{"n_groups": 8, "beta2": 0.99, "steps": 7087}
Below are experts of layer 2 (counted from 0) of a mixture-of-experts language model. Rows are named router (the router's row for the expert), gate (a neuron's input weights, with its number), up (a neuron's input weights, with its number), down (a neuron's output weights, with its number) and show model dimensions 0-95. Each number is 50 + 12 x the weight over its row's rms, rounded and kept within 0 to 99.
After each expert's rows: "mostly gets" lists some tokens that are sent to it at least half of the time. This comes from a sample of Wikipedia text that the model never trained on.

# expert 6
router:79 25 27 36 72 47 19 52 69 55 33 48 53 54 58 45 51 42 31 31 61 44 20 58 35 54 67 42 63 47 55 51 36 29 60 49 41 59 36 68 62 66 40 35 41 62 63 36 70 35 68 41 59 62 69 72 46 32 53 47 49 73 40 62 73 55 68 52 48 45 71 32 58 48 41 59 59 60 59 48 54 47 54 41 30 30 40 61 45 50 67 46 50 46 66 44
gate0:65 50 55 58 41 38 54 28 47 50 58 47 44 51 56 56 35 58 23 53 52 63 49 48 37 47 47 58 61 55 62 27 57 47 53 59 43 65 53 57 60 44 70 49 49 51 44 62 60 48 32 49 56 62 70 33 51 52 44 43 55 62 36 46 66 44 51 29 26 61 40 49 61 55 38 62 41 48 56 49 50 50 42 81 57 58 36 57 28 55 51 58 57 62 60 50
up0:48 48 53 63 44 62 47 70 64 49 43 50 51 27 44 64 40 67 47 44 68 34 50 49 15 49 33 66 54 33 24 87 40 58 55 54 43 63 34 47 55 49 22 52 27 34 52 42 51 62 47 60 60 51 52 50 22 50 56 45 50 73 58 60 61 42 46 49 50 64 47 45 17 58 29 53 26 39 60 46 48 59 49 47 36 42 17 51 44 40 56 51 51 59 56 53
down0:39 74 46 33 34 45 62 64 37 47 60 52 47 33 62 58 79 48 69 60 57 36 20 46 58 38 37 48 56 65 31 40 47 56 35 56 46 64 48 54 44 55 39 52 52 31 58 68 47 67 31 36 43 65 47 54 44 63 59 46 50 52 34 32 72 53 51 62 62 49 33 60 39 45 55 56 52 48 60 36 56 65 47 51 48 29 72 42 74 83 47 45 47 39 28 46
gate1:52 46 44 64 36 37 44 45 54 48 52 66 32 51 59 67 55 59 49 55 54 37 50 57 50 43 66 43 36 58 43 43 51 56 48 69 67 38 73 64 41 46 67 46 67 60 42 66 26 71 45 58 48 51 67 44 49 73 51 32 53 59 51 47 44 33 36 48 67 57 32 33 61 52 46 52 58 52 46 59 41 24 28 27 56 51 61 64 37 58 37 50 59 78 45 32
up1:35 51 50 69 53 45 57 74 32 39 56 56 37 39 46 54 41 44 29 47 53 62 68 61 57 50 54 55 47 59 52 39 35 36 57 31 64 45 59 50 50 62 68 74 36 32 41 46 32 36 54 68 59 33 28 32 70 55 41 64 34 61 55 48 47 52 70 31 56 62 33 68 56 61 46 48 42 46 50 58 39 38 54 43 79 38 28 60 48 46 45 55 52 47 64 51
down1:41 42 45 52 59 43 34 70 70 46 47 57 67 37 60 46 50 49 44 34 49 42 39 50 30 35 31 51 43 77 59 48 59 41 59 41 48 41 64 44 66 23 76 37 51 33 51 72 52 47 51 34 34 35 54 45 61 55 65 49 68 26 59 32 43 29 58 43 16 47 73 39 29 40 64 50 56 54 43 34 70 44 50 46 49 60 45 48 41 52 37 59 59 39 54 45
mostly gets: " Party", " state", " people", "%", " Army", " service"

# expert 5
router:70 28 24 36 66 72 26 49 68 64 30 25 64 47 79 41 40 44 52 31 60 42 41 51 44 62 45 39 62 50 62 48 32 42 67 62 43 75 43 69 47 46 31 53 42 67 52 31 63 37 61 38 56 40 46 58 28 52 50 75 60 77 37 56 58 72 59 62 55 42 52 47 63 50 44 56 34 52 61 47 55 37 35 68 44 39 60 51 50 38 57 42 35 40 60 46
gate0:27 43 35 55 63 51 53 13 50 47 48 52 64 66 57 59 53 71 45 44 63 46 52 44 06 44 54 60 45 50 73 76 61 88 52 56 35 28 40 71 44 44 47 63 60 45 52 55 36 44 51 72 45 59 56 52 44 52 51 49 50 71 41 29 36 59 30 52 51 57 52 49 36 54 32 48 49 52 31 55 51 48 68 58 49 65 41 39 80 51 44 70 56 44 62 66
up0:32 48 36 27 51 61 39 59 52 54 47 58 57 48 50 47 39 65 48 46 52 44 65 45 39 51 49 66 59 53 72 54 52 47 65 42 48 61 29 61 41 53 51 45 69 48 56 43 35 44 46 53 58 66 59 41 37 40 57 47 52 66 41 49 37 53 49 39 45 76 40 51 40 44 46 54 56 51 44 52 51 46 47 66 42 66 64 71 68 63 46 51 52 54 39 52
down0:72 52 38 48 41 57 66 45 46 53 52 59 46 39 66 40 62 42 57 99 44 66 77 51 46 37 49 53 64 67 68 56 61 39 37 41 42 33 47 71 57 13 57 58 61 30 52 56 39 61 37 78 38 84 51 40 22 71 39 51 64 53 45 76 53 39 46 47 23 60 55 53 32 69 33 70 61 37 37 49 53 46 42 54 63 51 54 45 62 41 46 57 38 29 62 47
gate1:41 39 67 56 54 36 33 57 46 52 56 52 43 50 51 51 73 61 62 50 54 35 53 40 50 53 48 32 61 48 63 47 42 52 38 44 45 75 50 47 36 18 45 70 23 52 36 65 49 43 54 46 67 49 56 61 60 49 53 42 62 47 35 50 52 46 58 76 56 27 58 41 26 39 54 62 67 54 76 61 53 31 50 33 40 27 69 49 61 48 52 50 62 49 52 11
up1:44 44 56 29 50 41 42 45 52 60 58 49 35 42 71 54 48 32 57 45 64 12 38 52 55 61 44 27 58 48 67 41 51 38 43 46 55 50 53 36 43 37 61 57 37 55 23 56 61 42 58 26 48 59 61 54 43 64 46 43 52 41 55 50 61 47 55 71 53 36 39 46 19 50 60 65 56 65 64 44 47 43 55 50 36 45 57 40 60 45 49 47 41 47 39 11
down1:34 59 72 53 46 30 52 50 58 62 59 61 54 56 47 42 63 55 24 64 55 34 61 49 57 41 63 55 64 49 52 44 74 53 51 42 62 49 43 54 25 48 59 45 44 47 50 56 36 75 57 45 43 49 56 53 55 47 46 52 54 37 46 40 47 45 57 59 58 67 50 58 37 62 57 56 31 63 45 41 61 46 17 38 52 22 69 54 62 42 34 56 48 51 42 25
mostly gets: " film", " album", " song", " music", " Music", " book"

# expert 1
router:68 29 28 43 82 67 38 54 68 45 30 69 69 36 64 47 26 56 37 28 57 40 45 50 49 45 51 45 58 38 67 62 39 43 67 38 41 60 45 53 34 61 39 44 44 59 46 51 63 40 66 50 60 37 62 61 37 48 36 47 48 58 39 57 47 56 61 63 51 52 61 49 57 66 36 50 51 51 62 64 70 48 43 59 40 47 30 58 55 34 43 44 32 38 55 51
gate0:45 59 64 53 66 46 56 46 50 38 57 35 45 59 48 34 45 47 62 45 59 77 52 41 42 48 44 70 56 45 53 69 50 45 64 25 59 28 45 35 33 53 61 68 59 49 54 68 58 35 28 52 57 47 67 73 59 45 57 43 42 55 56 67 31 24 48 50 35 61 43 36 37 43 42 43 65 44 49 65 52 42 59 51 63 69 54 70 64 56 36 50 55 66 42 57
up0:43 51 56 64 55 34 51 25 50 46 45 30 49 59 39 41 36 16 50 50 43 40 26 38 59 47 79 29 71 60 57 59 42 41 26 46 53 76 48 42 64 65 60 45 61 60 74 52 43 69 67 66 84 45 59 44 52 46 36 53 41 64 49 71 39 55 44 59 41 34 76 61 64 58 50 56 53 54 43 38 29 48 29 49 47 42 53 53 38 53 43 72 48 66 63 43
down0:59 70 70 46 47 54 41 46 63 39 64 45 49 29 50 34 32 44 63 64 48 55 56 63 56 32 53 71 53 53 53 73 37 47 52 77 34 45 85 75 38 56 37 48 47 59 50 68 57 53 62 48 29 71 74 31 49 38 45 60 35 39 54 47 56 31 61 72 56 54 55 43 62 50 42 67 58 46 36 64 73 37 78 36 46 63 62 78 55 34 42 24 51 42 40 52
gate1:36 35 50 54 45 41 43 56 51 52 48 55 67 60 45 55 62 53 22 33 69 77 63 55 50 51 56 52 44 38 28 46 60 56 42 64 37 42 38 68 45 44 51 51 45 48 52 56 60 33 49 48 66 63 42 67 39 49 69 57 64 60 59 56 51 44 36 63 68 50 39 58 52 51 30 75 61 57 50 66 42 51 47 57 40 69 65 52 65 81 69 60 51 49 82 29
up1:73 46 42 44 51 53 45 48 55 41 41 43 75 50 59 34 71 39 73 50 35 38 50 57 61 57 52 55 17 60 62 54 54 55 50 40 54 85 64 44 52 49 64 52 35 52 56 43 57 64 43 47 59 37 59 29 62 47 49 29 60 38 57 56 74 63 58 26 45 41 66 40 47 42 60 30 44 43 44 36 38 51 66 49 45 27 59 75 62 70 51 56 53 53 37 77
down1:32 54 41 58 51 66 43 33 87 54 53 45 49 54 55 32 48 72 58 35 46 64 45 48 42 54 49 68 60 47 51 26 46 43 55 50 60 58 19 40 62 48 74 92 58 40 41 43 48 56 34 35 41 40 45 57 58 54 52 46 55 50 17 48 37 55 60 56 34 51 55 51 61 57 69 55 48 58 52 52 65 53 52 50 11 32 44 71 47 46 27 58 48 75 37 90
mostly gets: " when", " but", " where", " while", " However", " because"

# expert 7
router:62 26 30 23 62 48 34 52 68 50 33 37 57 50 72 31 23 43 36 32 63 45 40 30 47 43 55 56 63 51 55 59 21 40 53 40 43 62 47 53 62 37 38 26 38 65 44 38 57 53 64 44 55 38 49 52 37 24 55 50 65 70 50 53 60 65 63 57 36 51 57 43 62 50 30 79 48 61 55 50 65 37 36 57 32 51 41 60 49 46 63 56 49 42 53 57
gate0:52 49 43 54 50 56 42 43 44 43 43 54 48 52 42 77 54 45 47 38 30 67 42 37 55 47 73 59 56 63 46 53 50 33 49 65 56 39 60 67 67 47 61 32 40 49 58 43 48 45 44 46 56 45 58 60 53 74 70 62 40 44 47 17 24 49 59 71 46 45 50 70 58 53 41 53 35 65 50 62 54 56 65 64 66 42 43 42 56 39 62 32 41 57 63 41
up0:65 53 50 53 43 31 42 63 47 60 49 61 47 57 46 58 46 38 44 54 43 40 46 27 56 50 67 50 50 51 43 48 70 49 71 66 54 39 52 62 56 45 60 47 26 46 65 47 16 54 33 21 31 53 52 42 46 37 63 63 34 53 59 42 44 48 51 58 48 40 40 45 56 40 55 52 49 61 34 66 54 37 22 41 52 53 44 39 29 43 50 36 53 48 47 53
down0:67 68 65 40 39 39 59 39 45 43 60 42 50 57 43 70 48 61 51 51 71 41 38 59 51 64 45 66 65 45 63 49 56 37 53 50 52 84 52 59 53 50 60 45 46 49 40 50 57 49 58 35 40 54 36 74 37 37 46 51 54 68 54 42 46 53 60 55 31 69 36 61 49 42 42 31 62 78 56 59 17 58 65 34 54 67 35 33 40 58 54 45 52 71 67 52
gate1:66 49 54 24 55 43 35 68 50 52 48 57 47 54 51 43 53 33 51 45 56 52 59 39 46 37 70 52 58 44 39 35 32 58 47 50 56 34 43 75 40 53 59 73 52 46 38 60 53 46 68 39 50 46 63 51 41 54 37 66 46 56 36 51 58 37 31 60 78 58 68 49 51 62 59 58 32 43 52 56 72 77 56 55 37 66 47 60 59 38 50 44 79 27 76 62
up1:50 52 54 51 54 63 44 47 59 70 34 58 58 47 60 52 59 50 85 52 49 48 59 40 46 48 43 42 60 30 52 74 62 49 71 51 36 48 62 62 43 60 66 33 44 59 48 49 44 55 26 49 42 53 61 41 53 54 49 59 50 35 48 33 58 54 66 56 44 59 14 53 64 37 48 38 36 38 44 44 43 27 54 79 36 63 51 38 42 52 42 55 47 47 29 51
down1:62 51 48 62 54 64 61 39 56 55 60 52 40 55 51 58 44 67 40 59 46 55 31 25 32 75 50 49 77 53 33 43 55 48 38 48 45 43 52 49 60 70 59 47 52 49 53 48 59 37 75 51 23 66 61 39 49 56 44 55 46 72 48 50 53 40 59 62 42 64 43 47 47 40 39 61 55 49 48 49 50 59 51 54 42 42 49 49 60 39 62 50 76 58 34 63
mostly gets: " Jr", " ITA", " \\", "BR", "ER", "ified"

# expert 2
router:61 22 25 41 63 61 14 64 69 65 30 51 56 33 52 43 40 35 46 31 48 40 45 31 39 51 74 33 75 41 55 61 35 32 60 71 45 61 42 68 46 56 44 50 21 45 26 33 49 43 56 39 64 42 66 51 52 35 52 62 62 56 31 73 38 63 59 47 55 44 67 42 54 56 37 51 37 56 57 63 68 40 45 31 28 35 47 55 42 48 67 32 48 44 69 36
gate0:56 31 44 43 59 66 30 40 62 20 43 47 29 38 53 47 68 66 76 62 33 25 66 77 45 74 41 47 58 63 50 57 51 46 43 55 39 52 22 41 26 62 43 63 40 50 39 38 34 35 47 60 66 56 48 48 31 64 31 52 63 52 43 49 50 66 50 59 55 58 72 32 55 57 53 47 38 20 54 72 61 53 58 60 30 72 64 53 55 59 34 48 55 31 40 55
up0:46 37 46 59 50 52 50 62 59 41 49 26 42 23 49 56 56 65 67 66 46 32 68 81 30 77 33 47 61 55 53 38 57 73 45 72 32 50 43 57 36 39 55 54 54 48 47 54 52 29 42 51 39 42 40 33 33 68 33 44 56 54 38 59 44 53 31 50 49 60 61 52 48 54 43 42 34 40 57 51 46 67 47 55 50 58 61 39 53 52 29 59 46 46 32 63
down0:57 57 74 58 51 53 69 30 41 46 70 72 54 34 48 24 68 20 58 56 64 36 49 64 52 70 62 44 50 66 53 59 46 53 48 59 51 37 58 50 42 24 56 47 48 46 54 57 51 56 50 61 66 68 39 35 49 63 53 50 63 49 51 72 49 50 52 56 58 55 30 37 61 46 52 52 38 49 45 54 42 50 49 33 44 55 49 45 18 26 30 63 56 55 53 49
gate1:69 60 55 61 48 28 41 71 51 59 48 62 70 42 42 42 38 70 34 46 44 56 57 44 41 46 60 49 53 42 45 54 35 45 58 51 48 63 48 48 66 66 56 51 60 25 43 64 46 38 29 49 60 50 65 25 32 30 49 60 47 51 61 41 27 54 56 39 44 65 34 81 51 46 60 61 39 79 38 52 49 43 45 44 42 42 28 62 55 48 52 43 44 59 58 47
up1:39 42 40 68 59 47 29 80 63 34 34 34 66 58 43 56 31 59 29 45 76 65 67 39 42 61 40 48 56 35 58 63 53 43 60 50 38 49 42 37 57 43 52 36 42 64 32 52 47 48 48 54 53 51 52 50 24 56 65 40 55 53 75 66 49 41 65 36 47 62 55 44 37 52 49 43 57 58 45 60 47 36 42 39 35 39 43 61 45 34 43 51 29 64 67 51
down1:58 57 50 20 38 44 44 39 50 61 44 53 36 16 58 40 70 51 69 63 64 42 52 64 44 35 53 63 24 42 36 47 39 60 41 58 44 39 38 45 56 54 62 31 50 58 63 63 70 60 31 52 32 41 48 52 55 58 52 31 42 55 41 51 43 36 58 56 75 47 45 39 62 35 59 51 51 47 38 52 58 49 64 21 47 54 74 60 34 56 62 45 30 25 51 36
mostly gets: " Cup", " team", " Championship", " MPC", " JPL", " Team"

# expert 3
router:62 25 27 24 64 52 33 55 71 75 32 67 44 32 59 31 49 49 54 32 59 68 61 41 42 52 58 41 50 41 63 57 35 41 71 49 50 62 37 43 47 53 28 47 35 56 28 42 68 31 66 42 69 58 65 59 46 48 29 58 52 70 29 48 59 66 69 68 58 30 56 35 55 58 42 74 38 56 63 57 68 67 49 52 24 47 33 71 49 44 49 47 30 45 52 33
gate0:57 43 53 49 60 57 43 36 58 41 37 53 40 47 44 36 52 41 56 49 55 43 64 45 40 58 29 62 53 50 63 69 51 57 34 72 60 50 49 51 53 45 58 45 50 51 32 50 64 48 39 49 41 55 42 65 51 55 53 69 52 54 74 82 30 59 61 55 77 71 39 53 38 47 34 50 58 49 61 66 71 61 50 31 45 39 35 63 52 41 47 31 53 60 74 49
up0:66 49 49 70 46 58 48 59 48 60 47 47 60 48 50 31 55 66 36 46 50 67 65 54 63 55 58 46 38 65 44 47 69 30 34 45 33 47 52 56 48 55 61 60 44 57 46 51 34 43 77 55 67 32 36 59 57 40 55 64 58 45 53 36 32 40 54 36 51 43 51 63 67 59 60 47 49 64 64 45 32 61 45 52 44 39 53 75 47 41 52 71 25 66 37 57
down0:54 53 48 59 62 57 36 47 56 56 44 55 71 53 30 57 50 42 47 50 78 51 75 59 65 49 34 63 57 51 47 46 40 50 33 52 56 74 41 45 45 30 70 57 65 42 53 77 44 42 53 60 53 43 53 48 60 69 38 64 75 49 70 40 36 64 52 45 71 63 60 53 55 30 49 57 52 33 56 52 40 50 48 51 29 51 51 61 48 41 59 44 41 47 24 66
gate1:40 73 53 59 62 44 57 50 41 56 45 62 49 41 61 51 53 34 37 58 65 45 52 48 36 74 44 34 27 36 37 62 49 32 58 44 55 30 48 33 62 42 30 29 71 33 29 46 56 32 36 50 59 64 35 41 52 64 49 31 53 46 62 39 39 43 47 46 23 45 66 42 52 26 66 64 89 48 69 61 35 58 61 45 60 50 56 44 51 30 51 52 46 57 56 62
up1:56 41 36 69 47 53 33 71 55 47 46 53 48 33 48 54 47 61 69 52 33 69 43 33 65 35 47 29 48 48 68 44 42 53 37 37 70 40 71 19 49 61 19 55 65 50 39 62 55 74 26 53 38 63 55 64 41 53 41 48 50 65 33 56 42 67 37 64 28 74 65 67 53 70 45 53 56 43 47 54 48 47 44 53 57 41 41 58 34 38 19 46 45 37 55 44
down1:36 49 47 78 49 49 45 47 52 36 51 39 56 32 52 45 58 55 43 38 55 67 51 50 42 42 50 59 54 58 40 33 23 53 61 47 46 47 49 73 52 46 67 52 50 59 58 24 58 55 54 51 59 26 54 53 57 53 51 30 41 62 48 39 57 42 43 58 58 40 55 28 65 45 55 33 46 68 36 28 66 40 38 43 40 64 39 49 64 33 51 44 54 53 55 70
mostly gets: "ian", "ani", " species", " Chinese", " French", "ese"

# expert 4
router:59 24 27 39 69 57 27 39 66 49 32 44 52 59 55 44 49 59 45 31 35 53 35 45 47 49 52 27 50 50 63 72 37 39 56 41 43 70 31 61 59 58 63 53 42 70 47 31 44 45 62 33 70 47 55 55 48 43 58 53 64 58 34 57 57 74 47 57 40 54 60 55 64 47 37 39 47 60 53 60 59 45 39 56 15 53 45 67 44 50 48 39 39 44 66 60
gate0:34 53 50 36 38 62 44 56 43 28 55 57 38 73 30 44 58 32 49 43 56 62 42 46 62 38 58 38 47 56 48 46 45 45 60 46 48 43 83 33 68 51 61 84 44 53 32 66 64 53 58 45 45 62 47 35 47 52 56 36 47 48 53 51 37 49 52 66 23 58 60 70 65 57 40 60 51 39 55 59 48 62 28 52 63 42 64 57 95 47 51 48 49 48 71 71
up0:47 60 61 52 41 48 47 55 48 60 64 41 51 38 56 60 55 46 52 52 65 41 60 55 31 27 50 62 44 45 44 57 48 65 52 61 55 35 50 58 51 57 48 31 52 53 28 56 42 56 51 51 57 51 56 80 73 54 64 56 48 76 53 52 62 44 54 48 59 41 27 38 39 42 73 50 59 51 45 52 65 49 42 54 51 55 50 72 26 41 48 52 44 37 55 48
down0:65 39 50 40 29 60 45 55 49 57 42 49 73 30 46 51 41 67 67 58 56 67 33 52 44 27 49 55 51 32 55 85 50 56 33 45 66 50 39 61 46 64 55 28 67 53 57 65 52 53 51 49 59 38 50 45 41 49 61 49 39 42 64 55 65 63 53 34 38 67 51 47 48 60 62 56 43 12 54 70 53 55 53 54 55 49 54 57 54 38 25 49 62 57 35 56
gate1:48 50 51 54 53 62 51 67 51 63 44 40 68 30 50 30 32 64 36 48 49 53 57 57 28 49 62 34 42 59 68 46 65 51 60 49 41 54 55 52 35 65 54 63 48 53 37 37 57 26 38 55 47 55 49 35 57 43 58 26 38 51 36 35 53 62 62 44 41 46 38 75 76 35 59 42 41 50 65 78 37 50 39 52 37 48 54 76 58 56 48 61 61 53 45 47
up1:53 40 40 34 48 56 41 46 52 49 29 69 61 59 69 34 45 51 54 43 40 68 68 56 50 38 63 30 48 50 45 44 52 71 56 51 50 75 30 61 56 34 53 54 51 41 50 52 72 24 42 53 46 31 31 60 74 51 61 35 42 50 47 29 73 59 73 64 54 44 59 79 41 44 64 60 40 68 76 66 51 40 50 31 51 61 57 58 57 34 55 71 63 51 53 41
down1:38 42 55 56 52 34 57 57 53 41 46 57 37 50 44 65 54 47 60 68 50 52 63 59 44 49 79 50 44 44 54 41 44 36 36 63 58 51 48 61 46 63 30 54 56 51 46 45 48 60 42 71 59 31 58 42 36 63 45 53 23 54 26 60 38 79 47 42 39 78 40 58 43 45 67 38 58 49 56 58 51 57 37 46 55 52 62 74 50 44 39 28 56 71 67 47
mostly gets: " w", " km", " near", "°", " mi", "″N"

# expert 0
router:58 27 27 18 77 62 39 35 72 60 33 61 67 42 82 35 64 47 48 31 69 47 41 36 48 51 47 36 52 38 73 63 42 38 78 45 53 67 31 49 50 55 40 49 47 67 43 55 64 44 54 47 60 53 65 54 44 43 42 58 57 61 43 49 56 67 54 53 37 37 47 44 48 67 54 52 52 56 56 66 60 53 37 54 35 46 65 50 61 39 59 30 37 43 62 37
gate0:45 50 46 61 51 74 53 23 60 55 40 64 33 50 56 46 54 73 59 33 55 58 32 42 49 50 49 38 40 44 54 66 45 59 66 46 51 49 43 66 42 88 50 41 62 57 40 60 50 46 40 48 52 46 55 35 47 43 42 42 53 62 39 70 50 53 59 49 53 44 39 32 57 50 53 81 77 55 47 67 40 34 51 67 40 41 59 57 42 36 37 55 40 42 79 45
up0:45 62 59 42 41 71 48 20 52 55 51 36 48 51 57 43 45 68 62 47 61 36 30 51 57 29 47 52 46 62 53 53 29 65 55 35 54 47 57 44 53 76 67 32 46 43 27 67 70 58 46 71 75 57 63 33 46 38 55 49 59 40 51 58 51 56 38 57 44 48 57 35 62 50 54 81 43 72 38 72 50 56 52 67 53 59 50 56 54 47 49 61 56 41 79 56
down0:52 77 57 42 34 37 64 35 37 66 51 60 42 47 46 46 60 70 45 51 75 53 53 44 26 50 43 60 36 45 86 46 44 45 62 39 57 59 72 55 65 40 53 56 53 65 53 53 24 43 47 50 60 50 36 47 48 58 58 57 72 45 30 41 49 63 45 55 47 69 54 39 66 50 36 49 58 73 62 51 51 67 41 52 41 60 52 48 60 63 57 48 35 37 41 72
gate1:65 42 45 37 54 53 52 65 61 52 44 48 32 51 52 36 41 31 58 35 62 41 43 47 51 58 64 29 56 78 34 27 54 61 34 46 51 40 42 60 34 25 50 56 26 73 53 22 39 35 49 47 68 68 67 56 28 58 42 55 20 47 46 37 48 69 53 46 55 34 48 41 59 68 50 58 44 44 51 50 68 42 70 45 67 54 56 61 68 55 60 81 30 49 60 44
up1:46 53 58 45 50 39 52 40 47 40 53 31 63 42 55 41 57 65 33 62 43 75 66 64 60 49 44 79 41 35 54 79 41 66 43 58 44 67 61 42 60 72 66 43 64 48 35 45 68 60 44 46 35 28 72 38 65 26 57 58 75 52 47 61 60 18 57 45 48 59 76 57 34 41 39 47 51 75 37 50 44 64 34 63 49 44 54 53 47 53 36 28 49 40 33 29
down1:56 51 52 34 71 61 41 50 59 41 37 69 45 56 56 59 49 58 47 45 58 44 69 33 53 37 56 70 58 24 74 46 67 50 64 55 49 81 49 29 36 45 48 54 48 55 45 32 47 41 50 49 56 47 47 32 52 49 53 41 53 83 30 44 60 48 37 52 47 37 54 49 48 55 37 32 39 53 37 54 38 55 58 50 27 60 41 46 46 55 55 55 62 45 44 28
mostly gets: ".\n\n", " Al", "==\n", "=", " =\n\n", " ==\n"